config.toml
normalize_top_k = false
attn_scale = 0.177
init_std_o = 0.0588
train_tokens = 684600000
Below are experts of layer 3 (counted from 0) of a mixture-of-experts language model. Rows are named router (the router's row for the expert), gate (a neuron's input weights, with its number), up (a neuron's input weights, with its number) and show model dimensions 0-127. Each number is 128 + 32 x the weight over its row's rms, rounded and kept within 0 to 255. Numbers have three digits each.
After each expert's rows: a language model's description of what the expert responds to. This comes from a sample of Wikipedia text that the model never trained on.

# expert 11
router:149106199131157133126123152121074135126148098131131155145171170090177097141141093110101142148131119135151132038121181194118102075173168167116117140144121111145162091132037054172165065121100132112096118076134140210139167125107166128123130170155088142156151124083123107112087117114113164055202128126107175080138137134114145107117093137108131159100181096102149121109097138163146115120094
gate4:142147184168108097145106074157158180151173167137098100137098163102094159104144092148152189148126124120167151155057141153177071095141129129152085144214112164118198168168138110127137143086143117112088120147131124171188150087153142113128145119178119138134149132121161147134140094089142152126156137112156122122185128106169120219116133094159135102170082031113156115101145143136103095080084
up4:138174140127126123086124170157128112124138137127106119133131166163128103092132084125180124177149121089147130138048131171102145071096144135130148140114128091146105064071070174144066110091144147042154126177147175090093155078107161133108095112121152084149105123171168142167144180136128062141194170132062154104126093141094147114139137159079147117099158093144145156117149137146122140027134
Description: Range and table links. Words and marks between numbers or table cells in sports and history text, chiefly "to" in year ranges (1726 to 1734), parentheses and pipes.

# expert 25
router:119118169149165140099105123117075168107120044083123144129167193149183119146147090142100095146155060156104144135107175111066100116144151160160094142151116134129147136084082064163143099099144143160106151091127148166086099132137154155084135167079101148123124180082187149143105187091136125096168069131138125158165126081092128059080123133147145164132126135123185087139112173121125179073151
gate1:154138109168097157090145164164080136150091137146167106161095137119165116087130101098136173095137168159159182188139097164116143137160147058127158101096090069132184146132098104137209081150098099124102110119057137087172123114114133074174139126127091086110147125082139106164051130142140123148099137152093127080103127138114067107142079122126112085075106110154138122061168092089174111174128
up1:082111177153136147142159116077148098113148118100110175102100102106101088093104114133060121118171112138093137158128144099101196171109095124219091133124163131121132064177178061119153133100152138086114099124083152072090106109157227128158119108129110178109190126159093124142080102090141107149124088169137110150086114087141150108135081169113142092139129110121059164152128158098086116134108
Description: Politics and demographics. Adjective endings -ial and -al as in gubernatorial, and words like located, based, about, National, Party in election or census text.

# expert 20
router:174076202111129162103117134164088107092109121155111097189168116113225124096116096110137125142124108106148172087068178150076130116116126124145119071133088128116166131097111132119149087133120111146104124101127149132102173092103146120159092167118158172131169168031074140108084081154089130137120171112101120107134092133088159090069074166136170140100133106098172141193153119143135189132116
gate1:148063111085151150114113121138069139131088092142096179123096157139203117165108117074145074191148054175072141163044113126158153109131093097174114125137124195091093150124150102139122055133175092133180172157072122127074154097146153086131134091121119108146134119141139070166127123157103096143147106154134109161105166145136147130144158129164155160111145139146134113109127144119119224099115
up1:133137168166106140143063144084126103171135074118127130197124098073140084122151061138159126148129157143156176131124139205146119118111120068126126132158133099122138104060140134111113126115136110161173082187180130138147196103122143083143143118165136031170184162145137152110205095153106168116072160136094123183128090167147123149148141181159129139182124123117157123143078139098149096098114
Description: Stems after prefixes. Word stems right after prefixes such as un-, res- and in- (un-int-ended, res-ist-ed), plus -ing endings and "However" or "Later" at clause starts.

# expert 1
router:136088153068185112079095171171118157152138088110136147153124134100164123129137067126167163131132119077147134121137150152098105064109108181130151103172098076116139077054079112130160086146138141121125104088156164199139134106108164164104055160107141143158211148089124116109109118158137168134154156081084130145153139127124126113106083151147133146090087044058143106143157122104160116094174
gate2:130137126092136081067111111157105091121147111141171139085116160183127126154146162145130104151126148107116157152125194140086090085125159099179120199085155101134138118098147056128056151156105129143110102165158149097167126197151132088027135112128107148085206121135126063163160049087057128126119136113173138139100122165160088128140170111120142120123108096091131098144130145160125116136173
up2:164155152114150075108096153081129115096138119113154181106164179162040131126171200116142144187169125109166106112151120088137172077113115150148089150081132117104108120096186105116078150073134123119190131124091177105156130112115134120098101148148112126106130132177171087140208137062137120150106167124165139142130150135138093134097170123167076090130124137066104092167069136126131116129214
Description: Table pipes, counting nouns. Pipe separators in sports and election tables, plus nouns such as number, part, section, and the piece tri in compatriots and matrix.

# expert 22
router:099106096130154101070112123140093141138101034120104118162126174073125153165206132135089128106122137142151116115146174114133092082137140129149113076103162090065215122084086114122166121122092165138120148094130131170090126162104132172149124178097137129122157188109153113100123138180132159102186108120115100123148147122104161054091052159196125116098132096072106112138102128121190162111105
gate0:139144103115109147121161139138207079091101141142101084163094137145137164151115143122113208132136105118123137137084116167189126184129103185104162141145177095136218107142155085097172142120090089101118161058076127060136117118085206089148157123058146133068144127107129204164109113124155115115105167139134132159132110139152155109106114173159158104146098154096141111168100115118168155167108
up0:190109113144168136048147120112123159125119130145094136149087106080119191147096075159148167146145099136092177144124144084180173084145148162180214200118162164137135080173122191173149189082085124140135130143112105117108131156123168081146113129122118137089106121103114116154146127087073088122099059097083142136133095177102159078061153125123149125107110128139114092151167127109150107146098
Description: Dates, coordinates, ran. Month names and Born or Date fields in infoboxes, degree signs and digits in coordinates, and the piece ran in Quran or franzhuberi.

# expert 0
router:185062162177116112104140123123089137133131076133110156145197189149224143143153081089094154169138095112129186087126182164086097060108105185165096103145122099135146086069102084143148086123140140132123112102164149198093150140135156141097100191158126128125151129095154138092114106123150134106175118081117168100170149159113134100096099128150099151078139094092097105134147169137165169129122
gate2:156155170103126146076155132112172147149128127124204171122098167152136117135081115130182139073115161110091167087146094172180089115128128121101173138078092135097119072132155070175099125133123154140143171113148149168149169133149174053058143144142081065122124148095132142202146153180118078128136136152114128142121152136121170134092157095135151150134136087146113066097130139153203206122141
up2:111131163122126078093111088148062073137127137166130140148099138112142166135173185172093151091035128160207145163095083124173093099150123136108153096109158115137194116055184116146143119127148146157152150157150116198154168149163186135090128154117114140118148141174125097159102106130120152170081118123055135145136157192126181173148148097095139101082172151103109102120148151160143115145159
Description: Sports table cells. Tokens inside pipe-delimited sports and results tables, mainly pipes, digits and capitalized name starts, such as |, 3, Dodge.

# expert 29
router:102069151109131139118096191155092144187135041129131154177176190102147103115165086118097138156127106115130132087088140126128123094129155121159115078137115124105181106087130062129149113074117123118087135094099138172117167137106172120122118191103109132135170146082112092112119099159107122086149112127094144134160126149092138090066111138187103173089148066108145195172113156148168210075126
gate3:122087148108143077167149122113137121107098117101167151101115087125127133132147146137121155154130079136180122125215097097100171129075054133150154128135146132130066151136142126160081107117103107098060080136058168126102111159133123109149094133155125156080149068177148149095165098129184171089061122048133093115156175132152181129218164137101116182134111116122126158156155155132145089152121
up3:140117099111108149114127106134116121109146152127072130113085130134141138121121078100156131131088138149158081135075108188119119180119139114066097143159103125147224149114130127117164143160156138143155122160214092174160100156116142112114166146148144120176121185166151139072103126093143093112182037120104132075154124160104056098104105087096157148178130161136119097060124125131194078109184
Description: Digits in numbers. Digits inside years, dates and table figures, especially the 9 in 19xx years, as in 1995, 1918, 2016.

# expert 4
router:115119150109122097117115126180097180117117108136148092193181160133191138099173128183106169141109125053140155111143169137124134088127169155178116109144103108096157074085098095121133112077095142136107079087114131162127144146144153118115087165119096156108166141114079088104096095137061112109175139113117158130181096186054125078085095166212128148097111088091133127176153153127145181161129
gate1:136107142140195132102127087107146128123147087053075128117155133112098158105079100104087135076130105103060112124123166150127102197167160099082080092129147142126093129105053097119086126142072114087157149115113053133113148106139100133144106173180062115126150147135124196121152112143125157128144168084170116069145094092052159140106160183115136145167138120151109094177125125164141181101136
up1:136167127113113067101108137129169085090141110078142076148153130204135119067137157165086092093173144104068125128123147081070134144082158160159158138079153092110073081124119131113125205134131132076174133110063121115088149141110112131118180205060112172135126131076128115142164125079079176114146108131141152125170139132136142118121133141145114135095113194191101165137141128065134132139102
Description: Clause function words. Function words opening clauses, such as that, which, if, before, where, whether, and section-heading = signs before years or names in sports results.

# expert 23
router:078133136077101126096088142186124139184066080102164156148145161094190126138149123152137139163110165113151182097121191203108104058139170152155147068101134070144154098108114111138113112111122122125066117084106136173090126108133151134136078152146116147154120160070086124111123086188130117094136149095079081133143092115093166096083097155162131179120137114068114173122139157126155162174165
gate2:159078086135167130134173106114109106145135179170179072152122149128162032104145180137102091157055129090169074113089116077142066135124135158157123133101159090124137186152173097155134104166106094075131095101100159188106148178081150155111115097096159152100102145151117123075139114172128139140110112161131131092113096106135132131118120150165162197112165167184134189144140146117086140132170
up2:138151096114147132103133089126111154113077101134102131085142125147130122154114129088132096135107147143101133174170140152137103155115096208090150148127143196147116191142111093164200140127117142162137159103142142120128152082111091170135126094073152167204106162161111093123160163157135068108170069154214131124135082106103163038134125097114066145110147115138148187123067116069090122150092
Description: Country names, U pieces. Tokens after "U" or a dash in sports and political text, as in U.S., U19, United, China, FIFA, UEFA, plus digits in tables.

# expert 9
router:104079168152141117126069129172079159130093084113148174175162177106165127198171102141124142132125141119165134099105179149110122106131141132100149089139185135116157104062125159131083121132160185165113134127087158103142182127060123093080138152122140110148179135076122088096124090099114147115180140094119124145161150105125157116091059120160103168101094074043122132145129133155193167076080
gate1:129104184069153141098135102106125159138121139133111149118105149068177134088176121183071072172117167157105114112198155109147127135082082124146120158182170136127117107148107076128178127160122142152126109108113153122166148109112062153110096156191183149114076156146112130132146135086085062100144080196154102117157102157136119067122185076101131117088118087142155168163084159148171117133173
up1:110128122110126149137147161118164149165099130112147111118067153081142143139151143113120144114141084162190119129181168111141163081146143172150131068138127138171125214129131119116075094138116074163193120104103079137094161117137122117102149138171100149118162097134177131108089151119208098102119077119163085163153119220116099120128149157200222194135119153153176133132159127134132088150098
Description: Foreign name fragments. Word-internal pieces right after a capital letter in foreign or unusual names, codes and titles, such as Władysław, Folkestone, Bunkyo.

# expert 31
router:100128158100150124097084168158125184136095019097118138135151169114180113124164028124090115165110130082157128123113156121118079103121214114096091067114116067119168097077121122148112122125063097155113134101113150146103107139086136157096116135133145145099172135092137081121155106163152137082161145127141146137145142137146118125071061107183108169089146130083121104163108172113182123091104
gate0:104116143120119150211169087181092130118152109086130105113152157112171089139137093063110172163090106095107106169108161160092109116090153097106136139073123149115073126161116163156135110147108139056183099102150130110146145105117164172070088162075122139125096134036107108112109132129138137109131170111128114078155127058139150080107141124100127196176161141126074192181118118153164150099160
up0:166133125103130118117150143155122106100076173136150078152133145205087144080155136078080154191115138079075090116083156131074159161091137142093126110106088143127074153153089133106098119178146130181156136138170077113112136116138162110180120138161145152137068103116162130119128094169065179139136101153087113096164108123131121139117179104092107171142153104137160161161183067166176175197105
Description: Numbers in tables. Digits after decimal points in vote percentages and measurements, plus name pieces like pen in Oppenheimer, ven in Cavenaugh, and Van.

# expert 28
router:099115142117157113059103124170078139108147000099124164157188176116161101096145089145102114126182139127120133130078191129061128095137118116163052049139102136089172137115103075148167092146118079166126143093124179174128139163116129129115101114114127156129112150129119066123131140147134100125150097101138127130183132160144165125125132135179163124097135130092107179137124205142138141127106
gate0:189141119139120130175164143120182090109064109142121153104096136174151129114121088105103146141116133122137173163126106074089157091185205115151156159133140094159133132141146104089152178094064149134102080112147160161088092109144128224133080150115038153103097101109210137171116128145167108098171089170109128102177083087147117108142151125152152105109114167123112120113093150086132104175114
up0:122137100205110099201130160127116156117086130150116104144134137175103084133097171119141187159103127112130155103129113094143183110078114131114113118116097188107156158069096110163160118142101150123139124088136110171153152070158126190083144144189078115101135179149139104161118141157089088092160152167132150182109049142106136158087202111090142069124097171113133163150114115132094134164202
Description: Mid-word pieces in names. Pieces inside names and words, like od in Commodores, digits after 1 in years, and first names such as José, Juan, Alex in award lists.

# expert 13
router:128136118087155101103076128134079161137074103115131177167114124155162116126142042148093137178181099137169183103103137153080103103171157164166102073128123095085145127101125109108159114119112147136092097113107180141129179097089201156093123150087129141159176157125124106108114097106134115081138100070112149161193111108087113118086127140144094173108139147095143131171099161161163242117136
gate3:115148154120135149136098158134141133104125139143120101112123118142081100117109119099103164127107100126188089096134141074100184150101124102099064140093124203064139127136173139187202102116178108116120110135131117121130111118178095085035144060144216108128107063129135180147198141116131082142122168139175146170155116135162099115189110135103111166087152135085095074170147124117124102130098
up3:156123143115063076117083147146146131122112113099102116186139148167153132071141149131148127121090112129090130159155126155161139095135103171161192114141106105160101155159121152098072180108114154174107208154130095137076168142139160209191108125079106144157139177127086130137130150110116123115128112119146151086169092114068174172091148129130175103158063149140161175050171175122139167146168
Description: Space before words. Bare space tokens between words, as in hip hop and record high, and word-initial prefixes such as dis, un, re, app, imp.

# expert 16
router:164115166094172138079109162171072172125097130088152158142200124131131143118175119120108118183158109097149146060078174159074124088134131132165090077133091129094120121071048130140167120112088140166140100117069152183104134127095130145139069116139129133094144121112127095100105093096092135049126113099064176152161126130103178099092052161161105152135140144098122134154122169158149134091135
gate3:132126130117111133118138134113156159131165128066173108067147122128137109172119101127061116133125081153202119131180097153143135141174032174204189096094113184133102130081192114146107155153192095094168097144124122083098138088118121126143145168077131120160129117127097129158097115122102079098117115100112103118137160134075127147175157094122187177148148092167108124054076122164122124103111
up3:141111132134090128125102113116111104117136123158115182117121117129161117058106113140034099187117135182085165114171153173087122127118160184075116176148099171167119198185115077151178124091120145162151101139108192146084103141090116156130171133112100099135141122120085140107091109124123147071105125182166149066103134151045123145111118181108165071152157133145183087120120127135113100092099
Description: Prepositions and punctuation. Prepositions after verbs or nouns, like by in directed by, with, for, including, during, against, plus commas and periods ending clauses.

# expert 17
router:123140123100143121050137140155118154125095062121091189196149158126140104165174122138101125112145061134093150090129187120085100093109129153139150095107089106129172126118082127176131093106089113165125101115136152113128150106034136161103105200124161116180107151093127118106124154150095100104092109101106155124187161124087140041100147098138136100126109099058154090137078117148173170080100
gate1:056128178072132169212134086123136133153129149088172126109182099098123135115122129130163140111060102093182177111169151121121172176141132092150171070095104105148131088078068150134095089102130151093185115120100136118213110157061133117106101134184075158178090141084098112152137148148155143140087148125129113128120123151152111177152099120137128146148132102112078075136139129140190105119094
up1:182163086131096079181118138100135094138134191088125076153153142136109167072094094105099136098119088103114155176163141178089087076111144123139089138155096063116102117141160128108200154175166173190129082125204142129145072204100137176109124111119169119158107174186137124127165173125165149171097092111148142164154123155153080122128110155083133110139137131127154111136103131088158161146153
Description: Word-ending suffixes. Suffix pieces ending words, such as wide-r, consult-ant, alternative-s and Chalon-er, plus digits inside long numbers.